config = dict(
    n_layer=12,
    d_shared_expert=128,
    activation='swiglu',
    moe_layers=[0, 1, 2, 3, 4, 5, 6, 7, 8, 9, 10, 11],
    router_score='softmax',
    normalize_top_k=True,
    balance_loss=0.0164,
    n_head=3,
    parallel_block=False,
    lr_head=0.00714,
    final_lr_fraction=0.0,
    train_tokens=347000000,
    steps=5295,
)
Below are experts of layer 2 (counted from 0) of a mixture-of-experts language model. Rows are named router (the router's row for the expert), gate (a neuron's input weights, with its number), up (a neuron's input weights, with its number) and show model dimensions 288-335. Each number is 500 + 25 x the weight over its row's rms, rounded and kept within 0 to 999. Numbers have three digits each.
After each expert's rows: "gets" lists some tokens that make up at least twice as much of what it gets as of all text. This comes from a sample of Wikipedia text that the model never trained on. Tokens count by the router's weight.

# expert 30
router:502531527514463481492443532498504472500510515537492534482537505513508471525494487474495489494501466507536505487499473470503527533531449516527519
gate0:491526520538486512500511453457485507555506484469496483560514533485494512504506487502487492494546509500486468445494513508500500523456517518516502
up0:491519500473504506535484540441466514471450482510484500504527508497457495484508485517499510488503504502482504535478422496501524518481499481483520
gate1:544480507515514508447479483497475489551494544539499501480521525494537458496534498476517507469463546511529542489479499484506529495496495525477477
up1:464500479536498505494499514497533462440521467497490517516478523474503523460481512491424538527517473507479471484511568513493470526493526546537484
gate2:545494524533501479486565488519478518536503457464511458491512513508474474501510505513495489523487532498487438526509451457506436478496512484486504
up2:460522535521480501519506506472495511480513459494535496534474521516476471446495500515508521532453550489517486495525496485515526452485485502500494
gate3:512518506541512499501481523517534529490546478520465503516548515501501483448513488510509539521528497503545516462512466480505513513483508484463471
up3:497501492482522501519497499499512507462522484524494507463508515504520444488505501498493508507487492516489553457503489511506539471525525507512538
gate4:522489472531513499520510471489503551491498507479497497469446537536503462465486497494540502542530531530522494476566513486515506505504513509506515
up4:465465498504513480463526520507514485515543489524522535508484499501524516506492456454509441473523492503531530481521539501507526455501482532507503
gets: "20", "19", "18", " also", "17", "14"

# expert 16
router:482506489456495478488516544515508484434484486477513510526508518502532548520494475498510508503482536485506527493482492473506460513500501488483540
gate0:528471499517540507475491519545504463494489493492509527502484498480491435475515502487487498474505521510503484534529533496536506489454509491498524
up0:465523480500544495458489518505533451462510492492481494540545523540502465507527522490518502461518558521539426485517564504436479491475462496502507
gate1:452494480450520530478462511504487537483550517492493455520508483512517540510534512477533499512477523491536491490514516492487485548521490467524480
up1:526525476534485512558535514470481458527462525482523519486508449503487432482503500552461516498523479497519512502491491539509501487526497517508505
gate2:473490477522504490503522509473503474496442507480524501483513510514492487550530518503487480509488513508472478508462540503497493461515497478473543
up2:510493523501512519493512495496521499468520503537462484533503471482477496432500483502491473535509485505549540509537477531495493503473505539504480
gate3:500479494543531499571496493515473507530444529533479511494519508490480496503546522509499535491449514465486466516546470520431527491531522467482509
up3:490465493483510511540533505499459488499488532514489505462504461490535498497475515534502525477454484467454481530492489505468500475543486509510490
gate4:478504517513511478511492484498500509491525465513510462476510470504507497529492466459469469485519488507518527458473478536494502493485487519508523
up4:510456472478514476445484488532559499454468495498529511478505493520524510483491529475497460507532569532509476514505515445522488510512447521502514
gets: "20", "19", "4", "0", "18", "00"

# expert 39
router:510493527505473516474497534494480499487503493506481515493501480519522494518484485531450499498501488550475464495496532507478529518506509536531513
gate0:504519476544435528468484508467492510495468478486498533464497486469508496484485492491520499493484494530483500499513460462464545489460518500516492
up0:478509535498503475534479506481481470488539501519509492513481457475481524505510474470510505518508505508550446479530480524483499453530497487473524
gate1:520520507502459525508540530484471487456495507541503508499466507492547520497475562513503486492537522518523487557483478501463460505511505506518486
up1:504532510491501509464490501505515505485534485540458489507457531476528506478499528455512489494520529504489501531530497475452486528464502477553493
gate2:548520516478512490496517472508507494480526512518494541508525567538477521497472490492504496469501519508505482479514530470510489472485526489532524
up2:499501516512524481505503467533515470516507467540511492515489448462499531519494469465494519484523530524530488497504515530491502512470489485525482
gate3:488551538501460477491495511541516505506432534497499481498512486496547506529521481465525458471538504475483493438531496457485510496489496498504495
up3:518502468540477529492510442457501498447481482470515495521528525531491522501521447527488475497487499539494473511480470486528487483530515504496458
gate4:542529503498495500533501504468509520464523551555496541483483507511471523480535524503518488551517474519526501500496496452500485493499488517488460
up4:524508505491500496490518492469499506552520551496509523484516525482491514484502470464493483491497518486499490482464450516528488544504541511517495
gets: " of", " in", " for", " on", " to", " with"

# expert 3
router:536478528470513511541459521487523454560504498480568506506471487531469503485485496490522460540534479497554489542510480491479524503490500495518508
gate0:527519503558491494503536460517485454537450531507515462490505544500499507465541475462493530514486490506496491493521481528507499444528510481482489
up0:508475488517528479520537498503476519561500510478520500483511514505467496460536495483539541541520475513523455536495550467513518453515518450460564
gate1:486467477485490498510463499510510522501495522510460491454443489488499485505467522499516488500534490502467452517532500510505497432462545428523546
up1:473500474511520529511539457505538521501498486492515493528511483494475481487543465514470492508499494505522495475494564510508502512518477478475491
gate2:483457484520512484466525461480473554493489491533479534497480515462540522489485526511529512496496518497509479491487498489544479437471530518443472
up2:476473478498508500488463498508471533457544529479513527505530546510506483480566534520486502528470481522472501505521493534536515503471522494509488
gate3:535520494490536515516513488518486520504494516507463495532507561493449506494552462486480467527497520509534474465501503528495474512461506488547517
up3:459534514483496519499506474548450508516485498497456524496514492498507519490481484477512453431484484479540501525519538501466504506513453519532482
gate4:490470497521484493502521509495490516500520511478501507493535510479502474452517514488551508524476521512476510520511462484522496506499528496478491
up4:486496501489541466503486511507467508465541482519516523587483513519459480517512483479467479463455490549529458512498522522525483497456499559466508
gets: " the", "'s", "1", "2", " The", " his"

# expert 17
router:517542470474466490482495448464504527479492479500473521464521540495515535464534524508513483522519469509487517495533557517520514479460532471484531
gate0:513518525532489511524520490485497510476509483519492497500500555445517488523513493480493494503540515496485485469536509516471582473482520468501534
up0:508532480459498518492486525529515502512526467543490487555506525545473465460528487504527486472475502478502535486461550501539503485495495498483486
gate1:511473499494508507548506523482463514541525515475513535511487501521490507463470503483508499493518490528553508525505533470481516528512460540525529
up1:487502508476500532491484516508510517547506500501501492489494483538522488529523472490512495463457476522491485567493517560531493471506504513484464
gate2:525515465515489482489532472467529537505510523500521491504500496468503503444531478530522514500511513477535470500537502455512541486503491450458489
up2:493511436513453502465515485504497487506489473516482492470493488492501523499466481491480520463467557499496512496538471542509463527509480518497464
gate3:513462525499557499482494515455488534588530542491468480529513512507447489493463481469472497518503491513510469527543467487473518528494454468490531
up3:513468490529516473514565469453507508480488516474503483505482533517470538444480504468570480526506500477495474465527473491508521511497528488464506
gate4:459445458484500519493518527484523486493436496486512545522507516481499497475541457496572499532547488526565510530532537456510521490493506464485460
up4:499531486495500499512488484530494513495481523479489498452500458556497473536464535495505500481487520507461491517472478460484476523476507540513481
gets: ",", " M", " name", " S", " H", " R"

# expert 2
router:536505476494552521495483531495538520523529525486559480494484492480454503443517473524524465501477535517515525537524492495518521468473531508482523
gate0:482519523520529512486483506506457516508461463500489531496476498473491515542540507485559508494511470499522534491470491489472500450465499483530551
up0:519507474475478507490532513463501516504483505474458520516517555539498545452493538502545424489458506503463470499500477552502498526491512452456539
gate1:498479511515487510482489492483523465522527522439485471456464455475541523481545528512524521533472463497500514486457507521502524497472522560510503
up1:455511516485512493531506466470480521489470482548530553526522511508523491528475475474512502489480456515483495508476480477526520534500506533493493
gate2:482476480476481488499484488487566537486513534518474500513478511494474516451491534527521536499481512488524459524549526533449483462497484492477498
up2:540513500480483512520455461480562536519515502495502502504460524531476511459502525495500494526515472496484513576558494478509498527543475475462506
gate3:521483573522492500517442509522508503496522523486555506469521504525514474509474494501502540504479487502524491523505491438490494505469524481518519
up3:476531512465522541502508531501517496496524503499495518534520527544457479478538526525506469542511516522485501532511488472491491512449518469523514
gate4:485505521490532497510460494551527499484471477504493471493541457500502445479480467503530535515482489477478552498492493521487484484537503532529506
up4:483509494491547529518504531505504555470499458504495479524519517510480503516454485461524556512566516537456512562485549539491495479498536482496514
gets: " the", "'s", " The", " \"", " of", "The"

# expert 38
router:463491483495459502476484440502521456466498514486450496506482505492492546506521505507528480462520507499496512441527505479483452509520471525480527
gate0:485461487508471524498459505467505514504515498441483501486543466530501546525535497496489456483527513467493471475510507482503499501539506477495534
up0:506493502521535476511479499492470502517502501480474485489476462507458511548510475496545476480509481465447515484513488493513504459547522483530497
gate1:565501497507514492507503512485499505444473536500476466488485535506533489529490425483474516481499475488525484515521466542493498485497486526501461
up1:516427515488503493464476486488473539468486531486507519456514493531524508511492482512518476524482469493495533529506477471515491482452496495537508
gate2:527508516522513442455464495492539479493475486512504465477484487499517495545507495427493509516483498509474488496540528466479525520497483503454467
up2:516516521514467527465511529517483530535551503499486503519543518477494524429511467515475471470484519513532553451517503506493497526504484505541524
gate3:489536505494498507456488485514504506498537518475520512510533528521520491501560481534506527499534523506479461521498511492487494475476558513498483
up3:480532489484515472449501487497495500474544542506497517538491558538514508460520468495552522478481523493469485535540524505471465474490564519519488
gate4:490505485471516506467507549534444466508543475488496490504500464528469495538489462445458454499471491506528506504476535498479515474495489499526519
up4:477477476506517483493506505483482512524558449480490535507499494418474520473504538486470532452471477519528526549490541495530524484543526544501538
gets: "-", "0", "19", "2", " K", "M"

# expert 32
router:516529474482476532443527537499489532475516480521484511478487495496498461512470533512454538519485501530488503557517502526484534492526477489502485
gate0:548483497550537513513506516494487488472496469470518523472468499443470466481473493508477493481499492511509491496509505468518550509515496484506506
up0:532505485508497533471478519526552454489489502487528475484488503503492447488500506510483492519499523526519544512489458486504539515529474506535490
gate1:529517519486494484485483519508516522457506489478545463534464476476497454484467504473516521486506499494429497450508485467474510505452516519491485
up1:512539472476496516475480514505497484480493505465521476485495501473547527511477534474536525538510518450507537505496496484452475468438447471481458
gate2:510548474533499491505498542525479556524501492537517512469469528513472495513467517512518524453477497503510443532504520479454513488527533516529514
up2:540543514481507463511541533479475495512502519537509471560493523492466509527476505446494491483522508481516496512530506486483498519539483514493502
gate3:517522524498527486481522531496500542530510512504510501528514485497465521505449458496530479503481464537522479503527497475470526509465492495494516
up3:497549483509523498510492508496532459505526481517541479496509464486518451538517526519495485454515481535450504509524498506523500470487465520488495
gate4:528496485493503526500499522511475478477491489465523489507459485465500479499481520524509522489515527497503475513546525528494524535544491492494472
up4:480483475500567456504461471497522541515497492535469496485534472511491500516504482492492436532539531519505476534481493498460500501477507504485505
gets: " of", " by", " with", " for", " to", " from"

# expert 44
router:490540520495491468476479507506557469451512471488488480483505500494493503490480487522483507508510544506496495461492452472530524531449483505476451
gate0:475485532524521483503541542533504509492485466460502498504478492543472534507520533487492514489522534518470503502494460524504487514520495518492481
up0:486494530487519466547443522501500511509479505486473514512485510482466519503541540547541517505476558512503531461477532491427514482517500513494536
gate1:518504525514482496510509481502509512508498493528486509516532502495548468449479501494477548517481496518500498464518455476522515530468568492488486
up1:498528522498485504458489478525520513468488486500477529471497466507543503468522526475485545533492495519474524496485487498505501551490530512473458
gate2:499528493480510442479461508532507486536486516422485479503525472526518514497486512440473478507505490496506493480507495461458510529480521502540493
up2:508486537502508543495541543537495491503517490522474561524499499538459473468523553536534514496498518510510528489527541503522526486492518535480558
gate3:471464466462574498475498478506518524496506492509533485490465467439537479513512491476520507558499527477504521478524516507558470540459497476553462
up3:485509506489455535534473497509522523525495542537454513544495515482489483499468523496501504494455428475542490479557558508477552484484493480495534
gate4:527509492501514482481524496492498513465466482474538499519504479497541537500467495498520517490506423486479521488505466466478517506522484511506467
up4:493519491538478506510493488490510512514545457520450505521512521467470523497469502475493522475534492511546482488550508517538499501471536458483448
gets: "19", "20", " of", ",", "18", "10"

# expert 23
router:454516464486535537532499497488464479466447470500450441499447498494494490490504530526509515527483521511514509529475461536472495513494527500489530
gate0:499518514501478514499511538490464479505502479489504472519483465486467494537482510471478489493460487477516531476507528512523478442463527497530520
up0:497508452505531502509514463507513498503494511471523508474527519495499491485520523514520496510522548517480459557498495470472505503494469507430489
gate1:520561527511507498499486529479511495547490480503506499451507485493509481492506501480521467473502534466500451502478503480475495505497491489518494
up1:465456509515522497450478498537515484498527498551475527521505546501493504507470545521541465520493473488505492447482512524458529522519518467464502
gate2:465465492492554515529479503509465533480450526461518473505504481493506528462561497503506483507513529506509510574509523500496508449526463492507498
up2:456448487517544489494497517543458492508474490483503460496519487496466525472503504502466482494513525525509521540524535485496490462524478516523464
gate3:476520489501540528510443527486515488480510519521500520513458506523509489495444487515552462531538482459532520494549512488461482500491540445485530
up3:499507496500528539463463523480512502487501511547452533521471519485530496509444484492507499543477461487524501463539516506486509523503534477485509
gate4:494519476499509476470493471469496483557494525490466482508519498460508471519532510530454512494462513511519505527462467524476522513452557488494498
up4:489480520476477526525504517528525495482514443516485511512457499537490544482512497483550536517476499499415501489484536518464490494474464486496523
gets: " and", "-", " to", "|", " on", " from"

# expert 10
router:542523462525472516532504492470478482540489504531511472509501505504460490463459511520488521504511505530504504513496474480472548514513506496456531
gate0:490513535491522526542492470536536502499486514493516463481522484511545483516490489550490476519435532520526490494442471495518512498510501521487498
up0:519483538539517564509507480511514509551490502535479468477484504526519495498516513538483505490428544532521517523500488485512520474509490519470512
gate1:504527545475494523505483489468537486502494529507533517499486499536528472536475486488486523499465525478492494480525503541455490498519492452516520
up1:502521499476506514520457523547436468513456505490469492425482436504549475496506524539508512487487504505475495469491501491492529486535505536504474
gate2:484480480488497434496490510464453478530477509521475503472532497452521537489520495485455548454479515519489512489497513477507547496508515531524508
up2:502525549492519556516515534524543508461491480498550554544470534522516469517513497531542476518508482476523518480510508515540478486488479512522502
gate3:535486523525496518513524480486523519526517559447523481482530489508486451453524486518485496529498516499503501549517507493518501528521495516483521
up3:474467472473562482548530478512466540478476517485468504436507464493470528506534540491500496498496473479476501506482505494502491500514474435519517
gate4:514493531507501502500469521493491489491452512502516469532469498483503521512497473460513521476475499495541447508478475490455514510505467488491510
up4:511474477476505511510554495507527456481480529526489562473493521497506533477519563540529483556489508466448539488518508485533467493535513478552483
gets: " a", " the", "19", "1", "5", " an"

# expert 24
router:474527495513470454531478526516508492501463470482483477525497511521455510509514491496506510492517547517487520463534476485510479513522503524510483
gate0:496511499536508519508502477543488516506511478513466482538487498465478472531528499438496477489568475498508493471492493490503466464517525535500534
up0:550511536497455496489521541507469504474483461494512497475506526480500470489509506517510496515485463481530506477511487455515495466514461507449548
gate1:482494494482529471519505512478474520474479501486492504485472542520535539488493521483518488492469530462529513487494468466497500499517483484524483
up1:511492455473511507499539487474496530529468521486519522498483467523498479470509527503467488474517511527538480530483504577470526496467490432513481
gate2:515486505503521537458491508493496477507480523476504465499532457509504510491515475491503488525494471467522538536556469455494516533536517560519504
up2:508520487500521507480537493521525461469512450470512483510510504471503531501519465529498471542481511488515474475481501454444475521458504525499492
gate3:534518512511544536495531517548462527457484498490515498504487491481556448453505480521522521523502488464484526562517527473513568493503499524534530
up3:533544507518519502504476539507489534453450490444450503458522490503502487494458489488500467509501491526478483482512484466500501543451532511528472
gate4:501483503526515497488492510507460507495475469509530541516439508530469476486525477497532505513495515526465511503519487540521511472520494537532472
up4:518508511503532517519483484470506504548551503515485471449533491468503500530484494455462499495529480516521481470471525466494523497464510486498523
gets: " a", " ", " and", "0", " |\n", " two"

# expert 21
router:499524498499487512537495492498514511471457479494519479479474511540466511482457493540477496531520507512495487477477495530524477499511518477529459
gate0:525485500518542516506544520520500555477470506471493517491516527481530508494506498500442506511510502478498491495493536493550502503505469539526515
up0:520514459480509533543541519479502559511441490455495464476516466510515463524489503484523518529515532496475506507503523501495484502492473498506519
gate1:529489494463557489514503469457505508507496496501507497503474486492498461538525529511509477515522498495489481495495462554526538477481493505494548
up1:495525486472535485495501479585511542494513491522522528461510507519519440542489534500493499527508525522548486523482484514552486513511529510515480
gate2:498524466506501455469516488501539532531520542503498490510512481493513499503476512487538510494552487488523508487502496473504457566475505479485430
up2:460516523500478497554490538509507489479489520518467510506462499514491511523502531476514483523528521480522490467492494516523501518498510512529464
gate3:515530472452521470523474455470484524479483509513498476551481504500532437476513506527556520514537511473479504516490450498526491463487513477495445
up3:515544491485495551483485527497546523510558499470480530519519487468479523521522506497456531476512509517460491464511564491505516531509468529483493
gate4:494484475507524525532476519521506503503457492482480495521494491486462513546462521498481554516479467493469436433481495507492558487483495503474505
up4:500488509497496479480513447482507510475501528516494502480490501480562494536501503484467497518512488464492522531520488500504540462469472550482495
gets: "20", " ", "19", "1", "2", "3"

# expert 27
router:518524463536470479509528478468522492504480526453488507507497526505480488526531471514499513529496475474496500479458442509478476511512474498485485
gate0:486548537533485526484474522520509464512497500514494478523533511491515479487479501442458467515482507457445515510525547515447523522472520491535534
up0:467494519422556502423510540555524461503510494523524469441536507518516508490509504520490499496521466514532551532523473480516451482516510539471477
gate1:519467515526500508501539515516462510477477543473518504483551490553528486470517524470540472528479503527435479488480471529495503536502499530498536
up1:466463489499514521459523494512483535513497531509536468444509488502511498473477527503480491513502487459513432464488476525520486506477521506471518
gate2:509533482516496492458495483510483491503471507536514498520468489512517523516485526478522524501505483481478468492504517508488498487517482506536503
up2:523493493519504484464483442473536535538536474515491525495527531480508473486460494456488481524529498505514474507512514465483481501500505482499462
gate3:494522525446522498452455520575499504476541485480484509513506476521525504483498515526508499535471525524500496542545534523471517518516490516512497
up3:491492541486529484492525518503474450497487467487500507486499545462526529496481494554532557522510507462457560498502507499526479448444502523543476
gate4:538481508509531453461458506498505468534506494503487481481492510510515522525485509487491526495538515507478488498510524509489523477497485484504484
up4:462562524505506530524509524566505503487505497518519471520554483489497452440493536531523493471429472477552509520532526519524482485531483527444519
gets: ".", "|", ":", " |\n", ".\n\n", " to"

# expert 5
router:520528488493492468458451504508517503506518481447476485503535436527509443504497477482497509483536493528525501453509484496495497542495495484542472
gate0:543500500477506489502527494534535518512513453482502514474490493493479453500464527522516490466464494488508490472502511451525516482488509475544477
up0:516459533539468525517472481454501446511511443534526464538469519488499488500484514484528507497477507496514534502480477476538520494460478515520514
gate1:550489485493501473525463498481469487525496504452503503513503455506540475475473481470537493549526503567523528483521522515471495519463546494444511
up1:531476521486488500506480507510474488520459473517492500550516475450538509484493484501508477513486502504506482491467526533500515491476561530484512
gate2:506532525508503456473442497552514524505486549476508496496470484512466502518545490492518522477507518486484526489500472461490478493528512517516511
up2:491523488501499501503498493528532448547513554527477460495543530497487530488497495549553484461466536500467465503494465493521481483501505498535485
gate3:510519502505533507499493486504519517523488484513489508521521488515509498479489522510507526516507509494508465472494486458496498517500549498481505
up3:477482481509468500485510493488495538515481494509498452512514507499506489478514523531484464443507531522470453555519518496463500472537498512501521
gate4:517520552536489523461484503497455509517512536470471504461532498482546504563479536498494484458524460501528485479458458481478530499481479469498489
up4:498520505517526538542527505498493498498480491489490512518492492520480465450507505521489523488457519489510497488480529448580508502502483487513508
gets: " and", " was", " is", " he", " He", " were"

# expert 1
router:509469488506543469463523464528493539492462509468521537470542536445502580457510484522495507487489510474448511527484530512501481490484509511532527
gate0:487502473467510491523514508506462550451480492497486505491515503469553509511493497510476469528510534492493507500491495498520510492478558516515514
up0:512514548519487536485494523492527514506564507523544488479502503520485479497506475528532517518520498531555488540505459481513491489503492543464506
gate1:521529512492478508456505489499476520491506489498494507519463465492594464514486517522503515508471482484534486467481471526504509507473509527564508
up1:511517471515477498466472513544509554484456526509490527514484492505537504514485509511484504558505533492521496452510477517505487523474517514510498
gate2:492520502499452508450499509526498556487467525468596482533491479501543511511514507516474479522512503458454522477492433516483528505474471483552515
up2:486494523489476509482546475545502549443462526491550504521513512494518545483470514509492474503508491465482548484470468548482494492456494476549512
gate3:551545483461467485506486499505503548507484491485548492491492486456530496533509469567500471483510545538526492540459452480479520489497446484523477
up3:534528476497493490457492498505505521502504491462539571493534493496475537502508466535532483489461554563511501530499476481507492503516480516528539
gate4:503488532483444551541492530470550461512481550547526486499521488503461454519475499542469436478494481501499533495483509528521505468458504499489458
up4:524540534504489472491508518540489494457497513496515513478472503515537495518505503477486517510512522549485528464556484483557504503457482513525477
gets: ",", " |\n", ";", ")", " system", " team"

# expert 31
router:498509502530489526503509503505481501510514473524485521504517455476502501475527531533558499484521500498496510503517497498537467481494493507548478
gate0:526517491520503511487501480514486504492494513473527448463477517539505530502530509467566492511487479500478486491506514496487489499489531469481508
up0:480474509490493499490480527504500483519516535493520523543452467508532445499466462464498525517518529490508485517497486452504475495459503518517469
gate1:518520522507457510557487494514468499523479459510522518468488486533507520506522534527506518479480481480499497458533490543461504476538483480481495
up1:521504501477513488459463470505525458492494494504486482509479517515471521495485447471492484530494495495513524524475545489527479477543526498532503
gate2:471521523511514510505514520501485507511509504493469524497519552492558541496503477496488509524484523506523488473545481499499461479489446482502512
up2:445498514515492518534492496486503466537474528496519482528523513455485471516515515494464497534511502504533483493512525531503530536489511490454569
gate3:480492517473457492563506504490489528486484507499460496505496467485492519472493514511516492455491479510441487491504476533532487469471492464492486
up3:487500512536488539515499467511516513467473493513515498493528528549493486541479487472489486536502520510530497492501501465492466545481491526457563
gate4:473506521501471495498520483475517455535484522528507493453491538538516483540464506498485530478530497533502467503515494488527496488521509524503493
up4:524541504473475487481521530534503533476470517521502516486529459522515501427506525511521486470461550487495513506456490530500474453456497528504492
gets: "-", "\n", ".", " (", ";", "1"

# expert 8
router:466497525547520563481531513505455532517487481525493499531498455517513480522512516492493456490499493508577468488477508512495516509499488478501519
gate0:515524493508478480427521521509480515539519440453513515478493496498501486554497461527500512521479519536507460506475500507501459487505484482540504
up0:528494513459530528504504497483479522483473536498510464511533459478498521509477525509478498498478493478532519512527497471455522515502473519475482
gate1:496544492526452513486517480505529524507465528470478513543501560461505550525558468452501495511507520499542474471459516460504467494519477503532483
up1:542508565478510468526466491500510490524504527538507474482506479526517443466470502501526500473516482478452503511498459500540515504520506499510476
gate2:546504508489474528517536474492496524491470521494506516485494471493482490511518516593492474512527547539510503508501490557527481474512481510503492
up2:526460533520469518507502473497467493530471476499536528518507476518514476485512488531474502528546533553545498522511495543517470474509514508504509
gate3:549473471510467504484447487461523482476463505509479482522491472478497495497489474504512526497493513490530514450540490493553504517493502498510530
up3:531474523566476503516498526516488504494467474501509506535523506498482517511480494517480438508511509532521498504499508542513531508471503478511549
gate4:469512531514482460482535549494447491506504473484512480462507509506459473516502478448472523522481451469542498481489498475538481535538452505539516
up4:486483508483514488471505531507444510480481545532499530447544497489474511485462516499533554498475489524532453502492484453539456500526470524512509
gets: " to", " in", " from", "==", " on", " as"

# expert 12
router:513477479486494561473509538475531488493513546515489478484491513482514503522471470494493513547498505522480468548472497531485519476500466493456443
gate0:516500468537508484523516509500479523533494538526512516524466493537536521513516510504484495493499452519504486479518539508498514510507510539509506
up0:455482469492491503476449508501501492485478491466518503505500534487493488512574486512488488482502506516508519567455565477471471461527514509494498
gate1:500515560513482534560483493458497491480460496553505508531474501490521448511479479521528479497542462497519455500481483472494531503514477473485503
up1:479513496472514504521524518522506517505473475495485512529513532530520554517516498524531516511568498497565497503497521481494493497521502493469498
gate2:470479508497458470530481490469499497499507500504501464464493500448503459485542521496514488492514499476526479542503485494506539481485461476540475
up2:488531501489492534519496575502507494488488505502554493547492494532520508477512481527525534507482512500486576496538574515486520496515494572485519
gate3:560518524495482531519441510472481497519481466511501503485493485536507527480517516512548521469507501469497487510513508532502537499491536498501527
up3:467478495537507495478469527508498484476499524528461535473544484439490451531490471504497487531524469510494534526447506499486483467528481529521514
gate4:540485444510511512486525508476487498460522495515499517447518428447466501528449460516461456571500468513500499520525474492496520446510505487482472
up4:491489526458478520495452503492521537555472511557482461476482505523532476545515525524482585475533565484500514478514477522479464515497540511485503
gets: " in", " of", " ", " (", " to", " the"

# expert 37
router:509504514546506503497485531516524498495539526532466499547473507509517487480480524517513477508500485478476498503526541457473521508472523491485515
gate0:479497506508498489479462458499544499464484495510489530515509523536503459499510490487558484531550550498511518517486509488496491468442534503508522
up0:525494476463496479510528524531461515510512533517512490466513527473471499506474468507423490506478483534494470489508523536543515477550514475451524
gate1:533578524483524528479501514517459499527489511495524518530487520476488510529479479489503483499506492510522506512517466505471524502497478482547517
up1:501497494534508475525486524475527528510526486516512509476486526528491463479478464513533514472522484493506507503520489463504490520524502570545471
gate2:475527482479470500474509518473512507473525487504516500484496498472524485561516479504485522497516497479513542466515488490543499489497477507554478
up2:530497509525498500518488516506514464517493472497463492508452488510454546493497519533489502506529521515524532482503529511510527497490467517543505
gate3:506520484520508508476468478430510499501474504491482544479522485480508481514539479483473514474502443491463515489511474483456491502490513532533516
up3:482477494542535461482460495500543500523577494518477495526464515497454500546464525452487529510532523550504506482536519496522446486476494488456513
gate4:517502504532478512514477504553499484550534475486504496491469512472507470483531485573487490471512461505511487536514516516522501504497491510481505
up4:478467532511514469502510483518486529556427473531525518531504539496544516521493540492525541528544470509511484486465526519483543473468522468511497
gets: " |", " is", "\n", " was", "0", " had"

# expert 6
router:527499527499497495465482535464525451479514530495501490505542511532464501503492424457475446488514519484506555453502522470459491482526461533524523
gate0:486516490494529493476498458518516520525472536550491520491504506504483490505436484461510492481499538513480552440532465506490509513498514531499515
up0:543501511494466460484483542525525534498524497508472490485465469503490496534547509476525501464508497511531464530469501523492511472469493452494502
gate1:554523501486510506470479516461486536539512522481496464487532446483507473517542509525478480462493492521488542471499513498476503523495502506477521
up1:501498475485524467487487476517527456496476487500505503443460434494476492535515528525509479511538524464516494558511499490480540479461503472476482
gate2:524491481542500496503479515508501460503512521489507489533512523509465460509468429469493492498457496515482499513480486504479507495475568521508504
up2:513508510509569464536489511511511497496497464492489494504483502463488526518472516503492540508428489474484512512504512522500525495521562499528465
gate3:480492476527513499486490525458482520500518542543478491508518481542475480475492463454487484517498531501478517495543496475482518477526510523452493
up3:522488460488498475490468446441541542458453509536465494492531466484494510494501468533492490502477537488501508516513452498471475508474546516547421
gate4:497503524484521467467526486506486527497453510521522483519473514495504497500517503503525518482466514455482476475503492515498481551481457462542462
up4:505524532511516492514541516484526442489528488467518536511485526511485495474476466501499495497550525491516477515499496487501497479530498524520484
gets: " the", " was", " his", "k", "t", "18"

# expert 45
router:529456540494489546499527485473489459559498478499494466473500514436489501554522473468493497503510505518484484505494462511531524543517504505446489
gate0:505491470499495476489503499521495485468504493472501514505536454486504510507483474492450466480505468505495514442522487474531539536533488513450528
up0:489493528513512467523497516533541473524474508509492485484522466486557524445541527455539576523482474476532505445561525474498471533524515500486490
gate1:531543479482518519515482472478542486475485482499490503526511512498481518532544479494483528510504509527486492526503510485488467508507499532503512
up1:453517502502474537474504535500508491513490526507501478502507509483508482504456519507542460485517523481525474513531458506468496510517462463517506
gate2:545495499474501527503495502499471508475495521534482461490567470497508474526535463499421510507500487449524531468494500530479496477514571478511504
up2:491478502524519531479501454501519517467446495542478479525511490506512476537496497530546505505550490498563510527496469476488504464512476457507477
gate3:487504537551505523488496518501478464520484514495461490488485531478490506487530469479483513505507487471517477478505491492507492501498547502472550
up3:551495544483512504521486529508491483507518523467490518449506505512495483505511517480486519462464474511504452505496509500457540490549515491493550
gate4:493489534548464507498509484506458509525469546498525523455536506482487509471517498530469486486467516486518450486482511499483492500499485519511528
up4:452501490515466514512488496534510513448495491496468487532482469531520484530491533484539525511497450467513532512490543510502473494559523485474515
gets: "|", " in", " |", " (", "-", " to"